config = dict(
    num_hidden_layers=11,
    hidden_size=160,
    n_experts=64,
    experts_per_token=1,
    d_expert=192,
    d_shared_expert=0,
    hidden_act='reglu',
    moe_layers=[2, 3, 4, 5, 6, 7, 8, 9, 10],
    router_score='softmax',
    normalize_top_k=False,
    routed_scale=22.5,
    balance_loss=0.000126,
    balance_bias=True,
    router_cosine_scale=10.0,
    init_std_router=0.0252,
    lr_router=0.00168,
    num_attention_heads=5,
    num_key_value_heads=1,
    head_dim=32,
    vocab_size=7247,
    norm='rmsnorm',
    norm_place='pre',
    norm_eps=1e-05,
    positions='rope',
    rope_theta=10000.0,
    rope_fraction=1.0,
    qk_norm=True,
    attn_scale=0.177,
    tie_word_embeddings=False,
    parallel_block=False,
    init='uniform',
    init_std_qkv=0.0262,
    init_std_o=0.0,
    init_std_up=0.0262,
    init_std_down=0.0,
    optimizer='muon_variant',
    learning_rate=0.00841,
    lr_mult_o=1.08,
    lr_mult_down=1.5,
    lr_head=0.00801,
    warmup_steps=116,
    schedule='wsd',
    decay_fraction=1.0,
    decay_shape='linear',
    final_lr_fraction=0.0,
    batch_tokens=[65536, 131072, 196608],
    max_seq_len=256,
    doc_mask=True,
    train_tokens=618700000,
    max_steps=4756,
    dataset='wikipedia_en',
)
Below are experts of layer 8 (counted from 0) of a mixture-of-experts language model. Rows are named router (the router's row for the expert) and show model dimensions 0-159. Each number is 128 + 32 x the weight over its row's rms, rounded and kept within 0 to 255. Numbers have three digits each.
After each expert's rows: a language model's description of what the expert responds to. This comes from a sample of Wikipedia text that the model never trained on.

# expert 1
router:171098137151144119124124165180151178153099123147115120150088174130155159112152159152126137135164202108153205134156127174102113128148166106130158107122105136159099145102152189162144166109094116106111126074126165128163064099154117118132084157198087090148174170126187104105146131139123101094148163143083077127126028149143140104132175135122167094116106188105073138162126040113127126200066132130120130145131158139181116129121165093170110111206110164144138082119144089147142105096171160
What it handles: Taxonomic name pieces. Word pieces inside Latin scientific names in taxonomy infobox lines, such as idae, opter, ophy in Kingdom, Order, Family entries.

# expert 14
router:115156088108134049157028134145111125149145139120185167123097157120150115129093126167057147103119150126192162114187135130074141130084122119121179117138172135125028119125172189077108109141102145126133129091124127171169100113124088143176111139173080090141167123157119105143102065159086112068161134144149149116153152157148162152117087095138050122120111141143105191134106145087124138091097086151155136109174139133121109049094118136105122139161183176132142109176159150119139107093174102
What it handles: Proper name pieces. Middle or final word pieces of proper names and place names, e.g. Goonaw-ard-ene, Ay-od-hya, United States, Angeles.

# expert 34
router:092132125164146102104101135131152160119106122149177119130153146108117193133188081186121167123178103092176128167093143122105086111111155157143077103097170156105085166178114175139080148162126159114173123098093174157187071077184211174087092153119167150114113132170147081173133100130160169100136143121168107153146125113163138129181140071139135143187122143197113158129146090146125155122153168125154152132152120177188226104154124142107142136130187158135137136106141096116169113138169155
What it handles: Mid-word syllables. Middle syllables inside longer words and foreign names, such as por in Bancorporation and Sapporo, iti in Politie, edi in expeditions, Romanian ș.

# expert 24
router:090157174136173108149103133104179143120126173120063105136116104096136173112099209133107121102115088118147143114134185113100114098156148133128142141090103169179060143138100147138130104186101200119086139120119116141094097131113087138132141073154127108118082143139058063182066183113163133113071145148106138147102087101115111096122149097131103121084136095167156081060147157123158189132091142077105105130129181122130154096094105183142100192165149118059074108119134107151110081119189118
What it handles: Country-name and "ol" pieces. Word-internal pieces, mostly ol as in prolonged, resolve, Liverpool, plus country-name stems such as Hung, Turk, Greec, Philipp.

# expert 12
router:154209091116123148134134086096135116137115092109136159073119175066074169154097128117067132078113212128105120115118140099118128150134084092104176078200139085155123176182144116099152143072117161154133135121097130187136104192121063148158164076153116122147085106155176150096113101093150127126186112146184135070096153139117097157129130126162131096132144165105171104091135113183117119157110174119102123138120180140114111171120072165121140168119176141121142100108052166108174171147136099
What it handles: Determiners before media titles. The word the, and possessives like his or its, after prepositions, usually before a named series, chart, album or film.

# expert 19
router:141129106125111110106156124104120104171127080142083135125098187143111206116142121108143080106107139165084107119108119123083113121060113123190090142130138097103090123092176116157097158127162127150118115143103119141126085097166081129135135113112124114148140117134148129099083097122180161144092156182180126063111146086148143110128210132086156213129109147170140173098120171087086068114089150191155157134114134073132113163137142058046133129133154139122134208077176132091146176176129073
What it handles: Place-list commas. Commas and other separators between place names, mostly city-state pairs in Born lines and venue cells, as in Lewiston, Maine.

# expert 5
router:155098113104110086136166080116092139083152075103116118136130120140072051178142144123136143136125167109130146116132086139123109137074162119126143151133144107127149133070153095158186112095184098141138083098092177144130191156138183094068083123136140166181113200130103137107130177100110155094101107120137127124142085124121178133159127119098126154090124131090114022154123114178123075103123143198101189082111118079147143100190109173139146129143175107112154064160126144138064166089143175
What it handles: Ch- and sub- pieces. Word-initial pieces ch, Ch, sub starting words like chair, channel, challenge, Chile, subway; also name starts like Men, Bel, Kor.

# expert 13
router:087056142086056141069153168090089120128193115159147145118098115192183104089212104072116133168185168114110119144166074131126123095148054113114102130174152127104121080077111129128153139140116106213164106137108148088106140160110107099139164077106147134129188118104148149120145140105112141162092079081173075127126115154089157086167122108140132124134124133114155102158112097171116130087122144087074133099097116169124082179127159108074094127122095141112124156124148134152101090060143086
What it handles: Single capital openers. Single capital letters starting a word after a table pipe, dash or bullet, mostly D and N, as in Date, Dario, Nirvan.

# expert 20
router:175103111131154102098154097173122144129044137164099201106170068162120143118118060118138067133109071151117142077139165117186134168124146125155135139128102147101176115135156125149128158037128112140143105064208143142121104102071141121143187095180144141094118153097136162121107154125141070120152158108069163097117108124139149130098109131164122077123107088165127149121128193120075086126157079104226178130126139126081144121131185115134087089137109111154159112128108104115080136142178124
What it handles: Census demographic prose. Words and percentages in census demographic boilerplate, e.g. households, median income, was 65 years of age, under the age of.

# expert 4
router:102099140103119103125127087065125125079129165147120196125060149096125194078089131097088178153095120107166126124140081154115132154161135154151128160158131103147117138198089188144124141134113160114119146117142165073165071069065150108096102116176114109120132173130092131177183153101155156130076125123142140212145115156170069139097138161100103154133160091099091114128166104096158177111132051111128111123105141103178163125110144144086166148063091176118085124137144138096108181167075135
What it handles: Proper-name syllables. Second or early pieces of place and proper names after a capital initial, often accented, such as B-é-kés, Col-is-eum, Hol, Jer, Bal.

# expert 38
router:132127112157147109123091095144141147147131131099184099086152173148175184140152088092149195093137128182066095097101171167145105131096082118173082179157070071064123123114145158145108087093147109155116159120112068102086105128142096134169207138111144162104119076100096112088104118125129118155131094164133134120091204083101102150106096162143167120105166157143203130085100127096117141151110120146152129084104083118115110221175112096156099139104143151186140115156082139125175109116107089
What it handles: List commas and slashes. Commas separating list items or clauses, plus slashes in pronunciation codes and AC/DC; also including, like, such as.

# expert 49
router:129040120099157115148039138106113131078119071092077110139112106100157119167130129148142125101105099074144178098103108160110177161147148144070109154132157148176076175153112149128097201073139112083098125173095109119140147141131153108142154140137120123101122102198167134159150127120111130152128103064143183164110134076130150142083164103108116147134155111130093176131146194155080027070110117157106124045121139121123142137120095151123126123150203114119138152131130156142173096106164065
What it handles: South Asian name pieces. Middle pieces of names, especially South Asian and Arabic ones like Moh, Mah, Kum, Ram, Sh, plus the piece sp.

# expert 54
router:112143144108097178100075113151126095133140107119126131142115171135130174108028110126104158084141157094134109100158098139119166145138170107159095133170141106083068147103061118153104133169133101197128126207085118129108155139053110114171160108156115095080155116132151111100100085127123153115126130107153134107084143142115094153186146138095170073099167112167098083110084109094117106124174146132094134209112174161087100128176102093116102130115155083105064067141130143155195056083120120
What it handles: Single letters, 'a' pieces. Lone letters and short letter pieces, mostly a, I, A, U, split from words or used as labels (Topeka, Sa.7, aeronautical).

# expert 56
router:114099139169160111090115114107164153123146131105129106098145124167135100093121109123129163138172147048143133137128103084164175103142074224214082132143140137150120147166102162171156126163080117158162124114069095102214132134084150146094145161108102129143138098107130104053130133145160110231096149123097137138155116076107051139147096158146154132083128112137094094068107099108121148104106169147115120191096139139169147132181111105111136109130146160148120145196060118127105178166120139
What it handles: Name opening fragments. Early fragments of proper names and words, e.g. Xavier, Cape Canaveral, Fargo, Faith, Giant Slalom.

# expert 9
router:131135156133130148197143132118082046143094148123173079166089114139110142156109106126074132167126130100116154137200075146134181118120062067118140106126152137054151113148187132104091132183142130080162132129139144143115150173107131129203086122154135149134103159112121102145137169159097061056116086144112135125106045101170103143096120114122094064103092181172162157142118141100096168115135117160137125134136181171143132124095108134155122133097131182160132155062135164104145187111056153
What it handles: Plural and noun endings. Word-final suffixes such as -s, -es, -ations, -ities ending a noun before punctuation, plus mid-word "is" and sentence-initial "However"; e.g. vehicles, calls.

# expert 31
router:154137220111085139141127139125136117147074132174192163093123109145059134100144187136047128119111125139146170156076120134182114123091133089185104167122168057122141145151099089111092093139174205104134112111139120174148084155162114165185109108140098109127099110144112141097157137082171199165127057121106123107126116130160146105132189140124111126138080120156147205107146123135120182129124163125110113101118146173088094146146146168115141168190108164118131135105132078129153160200149172
What it handles: Verb stems, clause commas. Latinate stems like oper, educ, celebr, indic, plus commas after opening date phrases and words like after, when, that.

# expert 7
router:129152080148070124105116129086155122126141105113172170149121158087061132136094168102139083098120134110067139148107148121132089125101120105105145109194106069130135125131165147101144125137159173162174142135130131206154081140136086129163093106136120120160121127124178125133131097115125101145152166104132146093121155093078059073112113119178153151141107148119136079032111166139110129127130193147172158205133196103054098156126147137150155177114171174144148169078140153119155131223130074
What it handles: Prepositions in proper names. Prepositions, mostly of, inside institution and title names after nouns like Hall, Court, Department, as in Hall of Fame, Centers for.

# expert 16
router:186231097109151162114107217113143093141108074144108147127093091125145163135121111136138096118177134148121110139137158140056135166108114193194081085151191112132142144181109090110155125052147094124128091131137119158127147160149115157124174165111180153136138133132157135187123112127091189166158171096119169122117150167101085112082137128133155186168105156137153144161124137192153124104168110138137085169142093073140051113183131145089167110118162129134147164134102144122096195137126130
What it handles: Table numbers, sports names. Digits and numbers in table cells of sports results and statistics, plus team, venue and motorsport name parts such as Racing, Stadium, Ford.

# expert 47
router:163206146107137097133120151072095096185120075134110122092077129156083151143188152122149131112097109164105096108173114073123079179128136162175113112177139128125157149121127122124171095151134076138146135149151118170169132157169140177120147143142129137137080123143125135177083203117108176156173167138099131131136120160134105101121183102119181133172090117173149132089158144198127122107124101104145111190119182122176085126213077161113205142145190088107169129168117134066126151121086111
What it handles: Sports league names. Words inside names of sports leagues, teams and parties, like Football, NFL, Carolina League, Philadelphia, Labour, usually followed by League or brackets.

# expert 58
router:164124109130152137176170178136150141165129157120066134137170138138109128161134149153111127105147211125141158094131126110157104122144127114141132135124063161124093160082060130128109173133129155097079137116159165179148122088141107108210143051151144044144145196088114144087165123177110154180108155120122081089112097109140155117111148171115145153073129120142121133132105071133129168174122157138132050135116181174079153098130178126164137081087059140111144070187107094158126142187111130
What it handles: Latinate word openings. Opening pieces of learned Latin-derived words after an article or preposition, such as comm-ensal, Comm-ander, sci-entific, dem-, experi-, influ-.

# expert 23
router:111163155132186174114153123151134119182061095131102134159062134157116138091197127115117056092099112163099105138164097112106138160059161092112143147173134125166176124165152135141137120147158163144138152099161113156102110183159055153130146149154134186120075146111114123143148145147149059129113051132155160144098156084195185128106196098154158123100189143143182177062114162144153124110133141155119105126109171138100110153123107140160129172085147120133166152123092119164133156192088074
What it handles: Plural noun endings. Plural endings and plural nouns such as es, ers, ations, members, players, areas, plus they, usually followed by of, were, are.

# expert 26
router:116139119121165161159127210149100131177141056127117140151102096087131176078128156106094019150121143136118076136146142132108120116128121157122124079134127127160154140134140126112150146095130117164133128073136096188160125110148066135119131145141111107132174112149157145145117102148159148122140170100162125094135146108118118172158213102103183134157111141158176190103143208137127063115101116169106079155158120080179068115083091130135119203132189143167191172186122135139120158175166107
What it handles: Personal name endings. Final pieces of personal names, often foreign, in sports and election tables, e.g. Nikol-ay, Boj-ana, Satt-ar, Ism-ail.

# expert 39
router:121125180141107160099128160118093140104156089116133138071095138085127133134151139141069124079143138117086069159097144177124124176144101105054136067163123122098148138143182113129152138162143124072143131064110092124121112116181055111156099095152178126164111135115153206180174100160186122115106124088176099151089130188112164126121145119138146104133115130165193176098159107152137091119111155130137196182153111117156067151110126078162122129086138117093191098096074165156184146158170155
What it handles: Line breaks in structure. Newline tokens after headings, table rows and paragraph ends, especially before list dashes or table pipes, e.g. after ==See also== or a row's closing |.

# expert 37
router:072124171090158144187137110116169176097082108159153143132131196155123122089139125132168136136107185103159158195110166111128135093132092115141184177124139138088064110128076108127109122135111134095129199132136109149146160108165164129083107167101144091108109162142125137165128153126136171131156114158155104093150159139124115118039149158178212108176123125212159135146134097135110160141123167113102091144117160182117181078102109163156130137136049111136131167143126133145064052198133118
What it handles: Prefix-like word starts. First pieces of words beginning with common prefixes, such as att, dep, int, def, cont, off, ext, after the or a.

# expert 40
router:117107106133096113114098102135118107109121127110145163076133137123089184160078125147079149126128112138168141114171157111078136181089126130139114135118102107137116145151132095121154104130152173085154136161134112173123140105139100186097119151155129098111101137059162155124164183167138106054157105133156210162182104162178111053128125133105132161078104133163097207110147112115104122186134097139110112161133149165111103128175129077179154056196182145132082115112131106104189112054134218
What it handles: Word-final endings. Final letters or syllables closing a word, often e, te, ate, ake, ice, as in vertebrates, quartet, game, title.

# expert 51
router:134183174156145138109154157246130102154155106143173104187122163132121103137157114170133083149139032168139132132147136115130139145169094135091133131121106122097084171118079101122154138084126173120141112144135160108106039147160138137116189137083110109131105098129120147131096124167180137107170110142098141164119122083109128160069079168147106128086159193135101124176174138141144113168173145109149113079108139086173099201125127138167059099180096137192142143129099112121076107095100125
What it handles: Infobox and table labels. Table pipes, separator rows and field labels in infoboxes and lists, such as History, Production, Coordinates, Location, Publisher.

# expert 25
router:156100103132076147143155137153147129160129130113127139110111141144099127143139114118182102176164109116133116134117139128165153115105164155119112107186183099128135184112084083159059183097146122163133108133156145113151142126197144069166120169124140067204121046148134150119122143072136143136094137182181128105110118118164151102113165141125141139167069138154107071143137100078172124120133091150127078185132124095108145123110107087166178184087143146150048103088081143179107102226153069
What it handles: Hispanic sports tables. Table pipes, country codes and Spanish or Portuguese name pieces in football squad and results tables, such as BRA, ITA, Gu, del.

# expert 53
router:107161098112139178155117098106153122104160140118121186140133162090062165137159175106053120085156167071050091134121133137145161131106096108135142147183131074124170149184197121084121118121173143145177177123110127160098104157091052149137106090154109116179100163073154155150117123147177113116111102127162109084084208122091125150143129126131153121118153139141155166076104137182125091112161200111128153113163186089113092133137125155135126148099169159120154151119092167170142148186095074
What it handles: As, was and become. Function words as, was, is, became and becoming, plus year prefixes 200 and 201, mid-sentence in narrative prose.

# expert 36
router:113161127101136139150100148168105093132134098127089075129085110117137118132130139055195122097151140177137101138126119110165112110090070150164058140104136129124121161171080078071175080175138106161159095067118159136126097108186154156152183156069166143160109131070095143157145128100164134101186153154107150157109121121121102121125143073160118100134115132098120160089175058152136142132156066175142146169167061167109131157138087135110108161075184119116127111079144105093151164194118191
What it handles: Table cell separators. Pipe separators between cells in Wikipedia tables of fight records, election results and sports statistics, plus header words like Pld.

# expert 63
router:082116158123111181099154190147118115140185118111075095099125085131137086148123160058122074179145093127098132114142088159179195094131071189177137133113105082147152097115174149113051079108052067209131097149103130153128168109157120118101136091119107135147141162158086152138091147125110134138124145132117094103149090116031180108101120146101154114131169131138161064150087140098148101127111164076121187127118113112104102175126130091130150132190160111121126117107135112079182113128112114
What it handles: Capital M in names. Capital M and some other capitals beginning proper names after pipes, commas or colons, e.g. Mistel, Mammoth, Millie, Mission, plus G in VG247.